Experts of a small language model.
Experts: 32 experts in each of 13 layers, 96 ReLU neurons an expert, a sigmoid router, 4 empty slots to pick, a shared expert of 256 neurons.
Below are experts of layer 5 (counted from 0) of a mixture-of-experts language model. Rows are named router (the router's row for the expert), up (a neuron's input weights, with its number) and show model dimensions 0-127. Each number is 128 + 32 x the weight over its row's rms, rounded and kept within 0 to 255.
Before each expert's rows: a language model's description of what the expert responds to. This comes from a sample of Wikipedia text that the model never trained on.

# expert 20
It responds to: Articles and possessives opening a noun phrase, like the, a, his, its, plus following adjectives such as only, previous, first.
router [ 63 143 103  78 127 129 119 166  87 103 158 132 163 121 140 108 129 154 130 123  95 161  98 157 180 156 128 107 182 164 140 151 125  98  68  15 126 142  81 167 111  91 148 146  72 147 178  95  91  88 131 133 157 123 129 179 113 124  98  78 129 106 101 137 104 120 179 126 154 107 102 125 168  97 165 169 122 123 191 129 126 115 103 106 110 134 135 147 115  93 115 138 140 174 152 137 125 147 154 154 154 108 102  96  79 127 143 148 137 162 108 111  70 134  75 124 157  89 125 137 130 122 146 131 145 152  81 137]
up0 [131 142 144  53 143  85  96  75  94 196 160 111  89 142 136  63  96  57 183 112 123 180  98  99 128 146 141  91 139 182 115 143 137 158 139 134 107 118 168  94  91 179 140 107 150  77 114 166 142  68 140  67 108  59 124 168 170 134 106 108 137 144 177 133  94 129 153 126 170 139 152  87 147 169 100 162  72  64 153  92 106 166 120 159 138 115 126 112 158 154  73 144  94 118 169 121 153 113 173 135  73 191 140 112  88 134 126 151 171 147 147  82 142  99  95 147  88  88 129 107 112  93 111 166 117 165 111  86]
up1 [112 121 130 106 143  88 122 117 139 126 134 115 173 198  84 125 167 119 162 111 132 155 106 117 147  67 149 199 129 164 159 129  77  78 123 118 191 137  96 207  76 152  89  96 160  86 149  99 175  73 114 170 131 123 121  92 137 142  93  75 139 123 124  87 118 141 143  95 159 140 132  86 169 106 169 120 103 158 159 163 148 143  91 104 150 114 124 137 126 107 155 153 144 173 157  99 164  98 137 128 144 108 100  86 140 132 134 147 138  89  80 103 106 142 116 138 118 118 195 140 153  99 115 154 131 120 130  82]
up2 [ 22 131 103  71 163 110  88 112 153 100  64 141 133 150 129  95 143 126 109 167  88  90 170 132 179  31 145  73 138 134 178  91 135 164 101 184 126 132 107  98 125  98 118 104 157 123  94 137 148 108 171 137 101 138  84  61 139 124 108  95 161 192 201 126 151 122 201 135 161 139 176 132 136 115 162 170 118 131  73 142 137  90 163  79 107  70 105 153  99 109  75 217 184 131 116 154 149 147 199 106  67 144 139 106 123  92 112 154 141  53  99 120  68 109 116 141 141 156  66 145 124 154 139 125 110 183 121 117]
up3 [131 137 129 124 131 151 196 142 169  90 179 164 106 139  76 128  81 105 108 178 132 124 111  91 131  34  93  84 161 101 104 148 148 149 144 139 142 218  92  62  98 111 121 135 132  92 161 129 132 128 117 139 117  95 122 112 131 131 134 104 155 125  89 119 131 141 128 107 105 126  87  56  95  89 117 124 140 112 143 156 138 166  70 147 105 120 119 118  80  57  23 184 153  89 143 112 162 181 152 108  75 104 151  79 112  78 143 102 143  86 137  87 130 155 166 133 123 103 160 138 163 178 121 127 138  87 129 110]
up4 [ 99 122 102 168 133 209 103 120 157 120 131 172 120  67 114 206 107 130  85 154 150 114 179 153 191 121  84 124 170 142 135  62 120 183  99 140  75 101 109 122 125 163 117 148 148 118 117 161 131 228 128  96 121 151 143 111 137 145 132  92 151  96 112 181 156 148  89 114  99 170 107 100 141 144 156 134 154 120 115 122 108 144 155 140 103 149 151  79  41 144 127  73 169  88 147 145 161 160 133 133 145 136 188 112 124  52 138 136 141 150  82 144 153 190 143 139  87  48 129 141 139  98 155 144 126  95 176 107]
up5 [143 163 143 135 150 164 143  99 130 121 114  95 124 128 147  40  93 109 131 167 126 104  88 202  92 109 152 136 167 118 102 174  83 116 180  60 103  85 158 129 125 202 152 113 107 140  40 163  99 107  73 163 116 113 130 163 113 141 125  98 105 157 148 164 144 136 131  85 144 158 151 127 159  87 111  98  99 159  82 143  88 150 107 107 169 114 113 118  92 136  92 163 123 150 116 136 124 158 155 144 183 192  87 155 105  70 152 173 129 121 126  79  64 132 110 137 173 123 177 191 108  50  86 131 116  81 209  99]
up6 [ 98 132 109  90 133 129 109 125  79 149 133 133 140 183 165  89 143 133  96 107  96 130 140 128  80 170 116 142 116  98 104 177 150 175 143 143 141 111  95 165 105 152 102 143 146  88 204  81 143 120 118 144 138 156 131 112 124 109 130 189 154 116 177 145  76 130 156 113 122 175 106 139 204 162 123 199 135  84 163 180 137  44 125 146 136 142  96 181 108 172 131 140 147 123  86 146  90 103 118 111 137 134  58 141  50 134 109 187 146 102 147  83 145 130 102 137 134  88 122  81 126 164 182  85 119 121 122  62]
up7 [111 112  96  34 132 120 148  94 166 168 158 136  99 138 147  97 107 121 141 113  54 124 116 142 157 111 140 178 131  86 127  83 111 161 121 129 156 188 140 122 146  34 123 114 120 179 105  94 153 170 121 123  88 123 147 114 168  87 125 132 138 112 168 173 135 134 152 124 158 101 181 137 159 161 127 125  96 123 165 102  91 109 137  93  59 142  86 108 120 101 118 150 143 173 169 127 119 151 137 210 102 152 119 146 171 113  83 160  93 140 132 138 132 106 156 135 145 116 116 151  84 119 109 122  98 146 129 138]
up8 [159 167  44 127 124 111 127 125 130 177 137 131 123 117 118 157 125  91 130 130  60 154 111 137  86 137 157 115 144  83 161 134 118  81 163 127 147 173 144  85 137 133  88  81  82 147  80 132 158 129 143 200  96  94 155 163 128 150 155 174 129 182 156 116 145 153 128  76 101 159 147 141  74 114  69 134 151 108 114 161 143 108 121  60 188 134 181 178 157 127 115 124 149  67 116 163 185  84 136 137  47 128 149 175 120 133 140 128 152  87  88  76 111  94 162 146 118  70  84  99  98  74 119 111 162 129 167 149]
up9 [ 63 148 129 134  53 162 127 157  72 103 126 130 127 136 125 145 137 117 160 101  85 151 119 171  48 130 158 146 177 132 131 150 113 144 146 110 165 124 155 101 141 100 146 123 176 160 131  81  73  78 126 224 158  97 125 139 116 169 129  91 145 130 152 114 121  94 129 138 200  17 113 156 170 134 113 122 134  85  78 112 116 141 148 138 135 116 108 112 131 138 117 133  75 113 103 192 177 134 101 149  84 156 138 166 141 118 124 135 119  46 146 136 109 102  52 148  92  70 182 168  58  61 172 117 164 158  83 103]
up10 [195 109 122  93 143 144  98 160 115 143 128 117 185 147 141  93 137 152 126 140 136 156  70 125 143 114 180 145 171  65 125 127 120 152 150 141 101 141 138 132 130  99  93  83 142 162  93 168 180  82  93 144 149  84 121 144 145 135 115 147 125 150 117  89 134 131  56 129 156 114 155 187 155 112 127 106  79 130  76  95  96 163 153 194 113 144 102 134 120 159 106  88 151 102  79  96 123 182 123 123 175 149 116 128 131  97 124  59 163  38 161 144 142 120  83 165  78  96 140 116  91 108  71  94 135 116 151 111]
up11 [117 108 110  97 163 198 168 106  93  67 103 107  91 122 154 109 133 111  91 202 170  96 165 123 176 116 181 151 121 133 133 161 182 159 107 119  73  94 132 113 157 128 117 123 172 114 119 150  77 114 164 129 194 143  70 142  90 144 102 138  85 127 157 118 109 180 175 102 102 136  96 131 160 144  89 206 174 141  81 164 149 116 113 140 207 122 123 166 157 143 129 150 100  75 110 170 133  94  94 112 106 127 121 162  41 119 101 193 106  99 158  94 142 112 124 147 123 109  68 146 102 117  93 110 111 138 171 111]
up12 [114 124 129 123  94 135 125  99 135 140 148 192 117 125 156 109 149 146  84 156 144 157 148 120 123  87 121 105 138 140 118  83  85  78 163  95 156 147 180 100 112  38  81 163 114 129 126 167 132 170 154 155  94  72 184 128 176  98 116 166 106 158 149 116  94 123 137 109 181 135 181 168 125 123 106 194 127 151 143 134 147  76 137 131 137 102  73 116 159 128 142 107 106  90 141  87 150 153 189  95  53 214 198 114 122 122  85 125 138 143 144  93 132 115 113 117  95 130 102  87 182  98 123 121  92 124 119 139]
up13 [131 164 109  82 130 174 137 190  93 138 204 165 119 171 127 102 150 101 146 112 113 151 113 125 128 175 132 146 161 177 107  82 161 134  74  95 110 166 132  82 210  64  98 111 148 163 187 119 138 112 100 106 107 137  84  90  94  99 128  97  95 127 129 149 120 111 102  98 129 163 142 121 142 118  71 140 121  90  75 194  91  80 108 174 109 128 188  94 121 162 176 176 134 157 138  94 203 114 135 134 132 196 164 128 131  77  88 165 131 214 130 126 119 142 115 144 154 130 141 117 151  84 118 127 135 179  94  39]
up14 [169 119 138 134 145 195 129 115 115 222 114 150  77 144  91 131 110  89  68 145 135  79  95 124 109 153 130 143 119 114 115 111 112 161 124 149 168 127 145  96  78 112  67  76 145 156 176 134 122 139  97 163 104  95  77 134 170  92 127 129 100 158 101 168 149 129 113 120 152 176 164 153 173 148 133 130 176  89 162 118  87 139 129 116 148 109 100 107 123 122 128 144 149  96 111 163 127 137 152 163 177 180 144 114 116 142 140  91 109 149 100 137  87 131 112 173 130 115 129 116 162 146 176 167 117 100 132  75]
up15 [147 138 101 155  81 126  68 151  91 113 111 182 149  87 213 123 132 154  95 120 187 162 118 201  80 121  38 137 115 180 134 194 100 107 114  97 153 111 122  95 118 149 138 169  92 109  94  99 137 125 172 122 133 158 150 101 141 118 134 138 136 159  35 143 117 135  85  59 104 107 150 132 122 169 183 119 135 112 176 145  88  91 126  77 139 152 128 128  76 122 123 112 146 142 115  60 173 109 182 115 146 135 170 107 108 144  69 146 180 114 163 148 120 112 163 158 100 154 107 115 132 121 148 181 124 102 130 107]
up16 [134 124 167 155  61 141 132 178 126  89  62 153 141  95 113 116 142 109 158 129  45  51 139 135 117 170 143 119  57 127  65 137 128 159 115 132  95 156 133 151 121 130 131 127  89 134 119 120  87 153 168 137 106 140  59 161 124  92 119  79  74 193  99 160 115 100  88 132 144 118 171 142 167  82 166 198 141 136 232 156 163  93 153 117 175  87 134 158 102 116 186 164 108 133  86 106  74 155 159 120 138 153  69  95  97 143 115  86  89 113  61 150 100 129 112  87 128  92 110 105 109 127 112 105 120 158 136 161]
up17 [118 113 163 121  72 178 124 196 121 110 132  87 132 171 106 182 149 122  93  37  84 178  85 176  80  54 145 134 168  67 194 141  71  99  54 140  65 123  96 173 106 108  89 112 122 112 131  68 130 129 160 156 119 179 156  99 160  82 153 158 167 118 160 108 133  99 113 139 100  89 139  75 104 152  85 152 105 100 144 144 177 101 154 107 119 132  88 112 156 134 152  61 112 128 154 111  52 147 125 164 170 136 133  81 137 177 108 104 135 170 138 143 106 164 167 162 175 166 136  87 103 102 151 137 113 117 112 154]
up18 [116 130 173  82 168  90  81 125 123  94 143 192 162  88  63 144 171 126 124  65 111  93 120 120 160 120 151  91 154 106 104 123  84 132  93 112 122 145 119 133 118 164 116 147 185 136  94 111  88 144 114 112 115 118 126 136 177  78 118 127 207 118  75 135 106 123 142 170 150 156 152 117 150 107 137 103 142 151 123 120 117 174 163  66 122 111 144 139 115  94 181 140 118  90 123 150 134  81 169 196 126 137 151 129 156  45 135  91 155 143  97 104 138 123 129 178 114 123  99 152  64 177 142 160  72 160 173 115]
up19 [156 127 174 120 201  65 209 116 115 146  84  57 122  55 173  42 112 124 125 110  81 140 131 105 152 119  94 164 159 176 116 124 132 127 152 136 180 133 146 109 138 171 116  96 121 114 140 104 125 151 151 142 144 155 107 137 136  74 143  53 123 133 116 170 136 120 144 120 106 162 156 123 157 156 131 183 103 154 120 124 139  92 130 125 129  87 154 124 104 118 175 113 102 120 137 150  92 143  97 159 104 136  90 134 116 134 124 165 125 171 139 166  75 133 153 132 156 181 105 160 123 124 157 173 129 126 135 143]
up20 [133 170 174  98 130 213  92  72 134 160 112 144 143 167 146 121 150  98  93 189 141 119 142 107 168  66  64 117 164 151 147 174 161 149  55 152 160  82 151 138 123  80 140 127  92 141 145 106 151 149 104  92 156 108 170  97 159  88  68 140 117 105 137 167 152 130 120 114 142 162 110 163 163 177 158 167 121  82 176 147  55 115 144 116 102 109 176 109 102 135 164 102 147 100 169 210 102 119  56 149 102 166 133 130 111  74 123 112 166  98 140 144 135 152 111 132 126  54 131 117 167 163 125 113  51  91 114 161]
up21 [155  68 101 104 145 164 139  88 171 148 147 151  89 123 136 118 136 132 118 152 166 111 175 166 140 157 114 120 122 168 128 163 115  95 146 173 165  30 139 147 217 131 132 158 113 157 141 116  85  75 137 116 141 161 241 116 153 126 164 138 171 107 143 177 191 170 123  62 161 132  78  89 114 134 131 100 126 103 173 180 145 139 159 173 128 133 145 155  99 139 162 155 112 175 125 134 176 124 154 118 118 162 100 198  94 115 146 112 131 160 140  90 175 130 162 144 132 123 150 138 127  98 138 153 148 152 156  91]
up22 [155 117  88 147 145 108  69 139 162 107 147 134  90  94 142 128  98 162 180 137 128 228  79 109 143  82 169 113 123 208 109 148 115  69 142 173 118 168  97 158  94 115 131 127 178  94 134 176 174 120 130 176 106 164 122 125 143 164 155 160 113 147 109 202 128 107 188 162 183 176 130 121 116 162 127 109 139 134 125 140 152 137 127 158 112 161  96 165 176 143 198 163 114 175 147 136 167  66 136 127 179 125 143 140 141 137 149 118  52 117  85 117 170 117 114 121  88 191 118 127  96 125 120 207 115  66  90 169]
up23 [125 101 101 136 154 126 138 117 153 104 197 175  98 139  29 121 118 134  93 187 179 101 145 141 134  80  63 104 139 168 167 103 183 130 130 114 154 115 101 114 131 118  85 165 146  94 141 110 116 112 156 181  90 109 111  98  62 147 112 171 135 130 133 131 131 161 113 112 140 146 155  49 134 199  92 125 120 106 148 122 137 137 138  84 157 121 128  84 155 155 177 141 104  72 162 113 153 104 148 175 160  93 172 188 136 106 119 154 115 148 139 132 175 164  95  87 159 154  75  84 155 160  83 132 108  66 151 121]
up24 [ 94 129 146  77 166 126 110  65 163 111  99 186 137  84 104  91 165 120 122  85 128 147 141 116 121 126 159  65 114 160 156 118 184 131 172  84 122 142 139 196 132 110 112 138  97 143 116 159 123 152 125 140  86  90 149 144 137 164  66  83 146  54 148 170  90 149 136 158  97  96 105  76 139 140  96 129 158 160 126 137  84 167 129 102 172 164 118 128 144 138 127 163 139 117 126  81 151  60  90 166 139 136 100 113 129 217 130  59 157 148 141 128 128 116 103 137  67 138 113 104 161  95 202 178 101 156 147 144]
up25 [141 107 141 111  86  25 148 135 137  86 157 100 138 167 115  96 138 193 105  90 157 174 107 151 108  25 133 111 120  93 128 153 138 104 116 143 177 160 165 203 132 156 137 159 102 168 150 148 167 117 107 135 165 134 166 126 127 150  92  81 153  92 140 182 106 170 123 132 146 137 175 146 144 193 147 130 133 158 151 142 162  73  82 122  68 118 147 108 129  92 162 186 114 162 136  86 122 103 167 106 184  92 137 144 134  82 123  95 102 152 151 171 104 123 165 174  94 170 177 118 108 133 109 117 110 123 115 128]
up26 [156 116 131  74 170 122  95 149 144 122 131  86 127 116 125 117 133 127 156 104 112  86 120 162  93 123 139 132 134 144 162  69 179 120 183 176 120 202 129 143 177  63 151 179 140 143 138 114 110 100  98 135  99 119 156 121  97 103 123 114 104 115 120 131 171 126 165  81 178  89 114 144 133 147  94 112 153 102 136 135 142 150 197  92 126 101 134 160 144 134 206  39 100 112  91 124 165 107  86  95  71 122 155 167 110 119 144 204 149 122 123 135 116 112  62 167 102 112  99 166 157  55 154 143 105 112 128  41]
up27 [145 121 133  76 107 163 130 105 116 112  89  92  91 158 155 138  73 168 150  87 180 179 182 106 153 125 117 133 132 108 134 167 123 142 125  96 140 113  97 195 145 141 108 124 123 140 134  86 124 173 134 179 127 162  92 126 143  96 116 155 101  97 151 123 162 130 130 133 154 132  95  87 169 105  91 153 115 151  91 164 108 142 103 204 165 135 128 125 121  87 138 124  93  81 141 127 178  76 102 105  93 134 152  98  78 122 143 150 181 121 158 151  93 120 148 136  95 113  86 153 172 125 168 103  97 155 139  79]
up28 [153 122 126 123 105 149 186 132 157 153 114 208 183 131 120 153 129  93  80 245 156 117 113  77 174  96 128 113 146 144  93 103 127 118 109 130 138 125 131 154 110 161 135 129 164 117 181 101 104 125 142 126  96  98 110  83 118 105 110 115 133 134 143 157 122 155  97 139 126  74 171 140 150 134 137 116 125 141 187 135 169 114 156 177 190 181 163 135  64  82 150 132 191  88 119 104 123 171 204  87 143 149 112 168 121  80 194 142 121 132 108 123 132 110 148  92 147 114 130  91 103 117 108 115 178 121 128 129]
up29 [143 146 125  76 194  89 170 110 126 172 157 105 126 110 123 108 131  89 155  76  72 151  85 133  88 145  88 132 136 145 163 138 115 188 174  85 157 150  96 124 142 128 122  60 128 147 167  88 145  72 166 167  62 165 126 151 157  99 126 122 146  97 177 163 115  92 160 123 149  97 154  99 168 111 112 121 136 116 170  98 119  76 138 109 110  94 109  93  96  89 115 140 141 143  93 167 163 158 137 136  81 155 103 135  90 164 138 168 129 135 110 180  77  86  95  63 179 127 124 142 117 140 131 112 116 140 117 104]
up30 [199 134 155 160 192  80  91  91 133 159 137 173 104 169 109 129 180 129 182  90 162 116 132 131  98  89  99 167 147 198  64 126 139 119  84 110 112 198 186  81 159 149 135 139  88 152  90 106 103 137 110 147 119 144 129 119 117 105 153 120 140 127 139 185 158 124 105 151 127 146 158 154 138 111 131 133 182 138  75 117 163 142 158 152 140  72 103  76  76 142 147  50 127 132 113 159  84 155 153 119 172 134 128 160 159 134 161 150  67 147 131 119  84 159 132  90 119 102 139 102  88 134 177 159  90 202 124 131]
up31 [181 189  45 145  99  64 127 151  74  95 140 154 108 116 130 100 147  84 147 119 162 145 157  98 112  93 174 141 138 204 131 189 131  63 165 186 166 157 144 114 123  99  60 151 124 143 130 109 191  91 179 130 120 133 148 166 118 157 117 127 107 168 125 121  76 136 107 147 129 113 101 124 148 115 170  99  97 134 151 160 118  89 114 160 143 108 112 193 195 190  65 167 129  75 131 140 173 135 146 166 176 158 178 138  69 133 154 115  81 111 109 104 105 112 133 170 119 119  85 120 107  97  55 172 175  95 146  91]
up32 [152 154  76 140 114 201 105 124 119 120  67 164 171 127 144  63 163  59 139 108  65 149  95 121 142  72 155 103 124 168 119 128 154 135 167 120 134 112 130 105  88  53 141  71 140 135 166 150 135 125 142 149 122  87 105 166  92  61 111 113 112 117 139 155 118  94 194  79 156 113 113 154 143  97 128 110 114 123 105 141 116 124 121 121 111  93 132 119 156  94  98 176 191 185 130 143 106 125 101 185 106 146 127  90 152 194 139 184 113 124 129 119  85  82 127 136 135 134 157 141  61  95 154 176 103 138 142 121]
up33 [129 105 139 135 127 116 162  48 114 122  79 147 136 122 122 144 130 140 142 153 154 135 146 136 126 123 104 191 141 137 199 119 142 160 165 150 166  86 145 160 129 124 161  61 138 109 116 137 170 118 113 109 131  85 156  93  98 154 142 132 111 147  88 155  60 146 139 146 164  85 142 164 152 145 144  83 193 107 114 169 102 160 155 174 143 151  95  83 111 125 196  86 120 153 101 158 101 144 197 130 123 107 151 108  99  71 166  93 147 138 156  97 143 199 144 177  94 138 147 130 119 122 111 123 141  92  98 152]
up34 [150 174 162 146 198  90 201 137 109 161 142 135 149  78 102 115 133 103 108  97  88 164 136 145 107 122  85 124 144 165  61 137  84 107 165 161 121 150 135 169  97 136 146 149 143 111 192  79 139  93  96 129 111 172 120 112 181 100 146 136 161  71 130 192 117 130 102 117 140 166 152 152 100 108 161 139 167 193 129 168 141 103 124 153 142 108 117  88 171 125 104 126 184 114  96  50 112  52 125 102 110 138 137 171 161 105  58 121 127 204 101 175  76 127 141 179 131 143 155 174 159 137 151 110  89 111  75 119]
up35 [ 77 133 129 113  99  93 138 147 136 135  57 113  89 120 157 104  90 157 165 124  52 149 163 129 103 152 174 159 149 178 143 150 143 164 103 113 120 170 114  92  80  63  90 160 156  87 148  96 105 112 126 133 122 108 144 146 126 129 153 171 203 100 138 126 130 142 229 151 145 173 170 179 120 122  96 110 117 149 152 125  97 152 101  55 140 149 151 127 170 155 131 149 135 144 160 119 154 170 150 171 109 149 130  74 124 114 134 112 130 140 154 127  73  72 132 145 187  77 170 112  85  98 162 158 166 119 106 127]
up36 [166 124  72 114 160 144 104  77  85 168  85 158  94 123 114 100  88  79 132 138 101  74  71  87 143 151 191 147 173  95 108  85  98 139 128 121 140  86 150 149 170 186 132 127 131 112 108 173 207 134 123  87 153 119 146 108 116 123 162 113 122 163 151 103 109 149  73 159 142 133 163 165 167 144 173 123 148 202 147 115 137 139 145  85 114 121 126 134 102 176  58 111 136 117 110 112 118 144 120 100 141 101 180 119 101  79  99 158  96 157 157  93 125 109 185 159 123  95 168 129 129 161 159 149 108 123 117 105]
up37 [137  95 113 105 103  42 130 134 176 123 143  93  96 141 122 107  68 100 154 117 109 101 171 126 104 120 146 151 110 224  92 110 117  94 199 180 104 161 150 128  85 123 121 118 200 107 123 144 118 181 211 192 105 141  78 132  88 108  99 115  97 107 122  96 142 165 143 172 162 174 136 158 167  99 139  64 115 116 185 125 135 146 128 123 136 187 134 112 171  73 126  89  77 124 158 125 158  97  90 111  96 109  75 114 154 141 134 152 149 121  75 108 153 105 162 154 121 106 109 127 178 113 153 102 142  79 114 156]
up38 [ 90 140 106 144 105  68 110 152 155  75 146 141 119 147 108 140 172 128 132 139 104 120 137 164 157 145 126 135 102 119 154 102 123  99  99  98 146  86 148 150  79  90  99 194 109 117 109  86 150 162 118 106  87 107 148 119 122  99 132 144 183 136 120 143 162 152 177 125 137 150 207 132  91 105 179 144 160 148  90 163 137  95 105 135 130  98 118 123 168  96 122 174 171 143 101 160  84 124 134 134 146 109 154  86 120  95 150 153 145 171 135  86 110 111 111 137 129 159 141 148 118 126 126 123 130 185 109 130]
up39 [ 65 145 148 149 134 135 144 127 147 225 127 162 119 135 147 125 126 163 101 152 140 149 127 169 203  98 128 158 138  99 104 189  74 157 108 122 126 133 145 205 144 137  85 109 145 137 152 131 148 154 100 103  98 133  92  80 143 133  57  71 159  87 170 116 175 129 103 189 176  72 117 144 139  90  84 183 107 115 176 142 142 148 136 118 115 109  76  96 109 111 124 144 186 146  93 141  73 147 136 139 105 117 108 144 137 124 132 126 132 129 134 121 107 157 101  87 108 126 149 129 162 166 127 174 116 113 116 123]
up40 [124 105 117 118 204 128  55 152  60 184 120  89  86 171 109 133  86 112 155  80 131 147  98 119 118 122 153 117 168 111 137 148 110 128 156 103  85 107 112 170 143 116  62 121 138  97 116 126  93 155 149 113  96 128 138 116 124 130 148  99 192 107 154 130  82 146 170 107 129  79 112 145 171 144 188 133 128 115 164 165 120  54 148  97 169 127 130 138  98  94 113 110 149 121 160 111 122 157 145 119 159 182 158 166 181 158  83 169 126  71 105 135 125 147 108 163 177 122 101 131 150 132 170 121 141 138 109  93]
up41 [140 161 104  96 153 152 122 148 169 166 145 144 135 116 156 159 151 162 131 232 103 135 132 138 129 101 115 104 127 125  67 141  64 140 117  94  95 164 171 148 115 145 135  78 185  84 111 161 111 159  60  61 144 104 134 130 167 130 164 152 144 147 173 168 141 142 143 181 138 121 141 127 131 129 151 150 135 144 127 142  96 149 156  94 115 129 101  78  96  74 118 164 133  87  88 101 143  76 125 173 100 142 115 152 118 154  89  92 105 107  53 104  89 134 141 118 168  91 138 124  94  98 135  96 108 157  79  70]
up42 [122 120 165  77 113 205 122 140 152  43 116 154 154  54 156 160 129 112 161 106  79 166 156 153 136 147 151 141 144 112 117 100 130 102 155 112 147 123 160 126 103 146  94 154 178 116  88 153 110 150 145 138 126 160 191 109 136  97 129 110  82 117 145 205 183 142 138 167 125 140  98 152  66 140 136 184 134 106 157 145 126 139 136 161 127 143 137 114 113  99  97 175 164 166  76 112  81 127 176 184 155 133 126 117  79  92 191 105 105 231 150  87 149 114 177 129 124 114  94 187 108  44  84  90 176 135 148  93]
up43 [131 155 117  96 102 164 146 143 121 139 150 191 123 152 132  98 109  83 159 153 119 146 204 136 137 112  91 123 116 169 126 107 124 103 100 161 152  85 138 151  66 125  89 134 165 157 162  70 115 131 140 161 100 128  67 141 126 133 136 116 131 157 136 156 123 170 185  64 120 113 103 144  79 138 143 150 167 132  75 105  82  94 119 114 162 137 114  96 150 193 100 147 125 131 150 103 133 155  86 153  59 219 133  84 122 129 137 166 102 146 106  44  97 139 130 115 161 122 128 154 143 165 117 162 138 137  90 145]
up44 [112  99 111  89 132 103 121 135 128 103 160 142 114 159 133 106 142 112  94 103 139 128 174 107  96  95 103 175 138 144 152 113 195 161 108  92 119  81  93 151 123 137 107 203 122 124 123  80  91 124 141 100 142 154  81 124 172  90 186 150 125  78 126 105  64 131 151 138 126  86 117 100 133 188 123 113 130 172 172 102 117  99 110  65 105 107 181  86 140  80 115 158  84 190 137  96 163 164 113 152 163 136 129 108 133 140 109 141  73 164 156  85 123 110 153 187 137  74  41 194 141 106 109 105  98 114 126 150]
up45 [163 161 115 111 105 145 105  87 147 138  84 133 148 116 131  91 156 215 111 135 112 177 138 167 129 111 146 100 106  89 127 128 168 135 100 184 137  98 125 152 123 133  97 169 186 150 144 140 133 106 140 173 132  76 151 153  86 150  83 138 100 109 161 177 109 193 100 188 175 199 126 151 118  81 127 168 170 136 133 124 105 102 117 170 187 179 115 175 106 170 153 116 150 140 131  92 130 120 135 123 117 114 117 113 126  91 142 154 102 150 107 115 103 131 155 160 116 137  91 110 130 101  97 112 119 140 152 107]
up46 [129  88 134 165 129 165  87  92 136 107 110 133 130 119  93 126 127 154 149  75 138 161 123 141 173 191 135 166 118  50 143 133  97 149 128 102  76 180 155 161 175 134 120 144 119 103 130 118 134 157 115  80 105 160 172 169 134 104 118  97 133 140  87  89 124 113 181 164 163 189 140 103 163 105 130  97  93  59 127 171 108 123 176 108 170  77 144 174  85 119 151  55  77 100 102 143 175 202 143 136 149  84 135 166 108 100 112 159 116 113 153 123  95  83 119 114 134 136  58 110 180  84 118 160 154 138 133 131]
up47 [114  51 158  61  83 157 169 122 128  73 106 138 153 140 123 162 172 157 130 135 142 106 107 121  78 164 135  90 108 121 102  41 124  49 157 163 139 147 139 113  76  79 138 146  71 140 166 139 151 101 147 165 104 109 148 116 110 117 119  97  86 100 132 168 138 140 103 113 124 165 111 127  91 113 211 102 177 145 152 124 127 112 141  94 148 102 134 141 131 182 164 148 152 118  97  74 167  97 123 168 100 147 153 134 147 157 134 117 168 171 161 109  93 156 154 125 167 110 172 126 156 117 108 125 123 120 110  98]
up48 [ 94  78  79 155 109 145 152 146 122  32 118 155 107 148 136 127 135 139 108 129 143 102  84 135 118 121  54 128  64 101 148 118 105 122 144 173 125 135 129  55 145 127 113 189  80 101 112  83 106 144  92 162  80 149 111 130  85 104 162 102 134 104  96 115 160  91  58 123  67 141  99 189  66 161 147 110 145 159 141 159 155 157 130  70 154  83 121  64 148 137 157  84 182  95 132  82 133  97 127 115 117  98 166 127 137 139 159 115 104 167 130 107 126 169 131 109  45 101 134  85 145 108 170 120 110 114 157 153]
up49 [ 79 152 142  99 121 106  86 140 114 149 105  79 138 141 172 151 151 166 112 128  95 203  93  94 156 162 138  79 152 141 139 148 119 191 143 174 133 143 158 100 123  96  88 144 124 128 158 133  53 166 120 136  81 134 146 147  97 123 117 144 130 181 142 128 104 118 198 106 155 109 120 112 177 105 157 159 129 112 150 165 119 109 143 127 117 109 118 169 174  84 116 136 123  99  95  89 103 150 110 137 165 180 122 202  78 114  67 101  96 158 104  90 160  78 147 134 180  84 154 173 119  94 121 147 127 140 150 118]
up50 [100 143 135 135 146 147 115 141 144 104 117 111 192  86 162 225 138 143 163 175 108 102 183 136 124 153 138 111 168 110 112  95 110 136 109 107 152  92  97  99 123 114 142  86  90 133 124 172  56 155 131 148 153 117 132 113 121 107 102 124 107 148  92 123 157 140 113  99 148 133 111 119  85 101 114 147 127 135 109 124 137 164 164 171  85 187 169 121 140  79 158  91 148 131 131 106 143 172  79 132 176 105 143 153 112  66 133  59  88 137 132 136  81  84 174 133 101 116 106 137 182  85 130 126 154 140 116  55]
up51 [ 74 156 101 156 139 144 141 140 125  84 188 119 143 111  87  86 140 138 183 129  90 133 140 145  54 107 180 143 152 107 147 145 130 124 162 126 157 122 133 101 123 193 164 115 123 148  75 179 104 174  88  96 125 135  88 122 141 143 134 164 159 145 125 130 190  81 132  91 117 102 138 127 162 172  23  63 113 146 102  64  91 121 108 112  99  81  97 155 121 131 115 136 113  90 111 138 136 144 120 148  74 180 101 147  66 173 138 161 171 113 138 172 106  83 132 139 100 123 155 119 127 107 108 142 127 112 143 102]
up52 [126 154 165 123 164 169 176 148 129 146 116 112 130 121 155 190 155 105 161  89 156  81 196 149  78 117  73  96  93 146 143 156  84 119 157 121 144  98 160 150 108 130  74 124 200 101 128 138 148 131  60  95 151 181 120 162 139 110 121 122  66  81  98 119 167 125 124  98 121 151 150 151  92 151 140 148 121  67  84 131 114 125 135 150 126  94 135  71 119 137 121 150 192 120 165 101 133  68 112  72  25  95 168 115 138 142 141 125 120 201 134 131 129 107 127 107  92 147 109  86 117  91 105 105 123 115 158 124]
up53 [115 138 184  83 112 145 168  87 108 177 110 176 172 197 119 113 159 139 113 139 109  98 110 129 152 154 132 123 120 106 115 166 201 138 144 124  71 168 151 151 128 124  69 148 103 115 143 120  85 110 129  63 127 108 152 108 112  89 117 115 132  72 133 162  60  92 152 118 107 125 106 132 101 169 170 232 154 166 118  97 167 102 133  99 107  83 141 168 113  99  69  90 171 176 103 124 179 161 137  88  94 137 127  90 167 154  78  55 170 148 175  99 101  96 120 146 170 114 176 125 151  77  88  97 120 156 127 139]
up54 [125 123 170 171 171  21 136  93 142  79  95 156 118 108 163 203 118 130 129  93 114 148 135 151 145 101  92 124 124 139 157 127 150 131 125 120  48 125 135 125 152 127 118 113 140 100 142 131 117 107 158 125 137 145 114 120 151 201 127 152 106  93 170 212 125 141 143  81  73 177 142 200 156  94 223 131 120  66  94 155 125 144 123 129 162 116 146 176 114 155 131  88 180  99 151 115 182 129 122 105 145 138 110 141 172 124 137 174  88 174 119 129 115 123 148 143 119 140  86 121  79 103 120 167 124 145 127  71]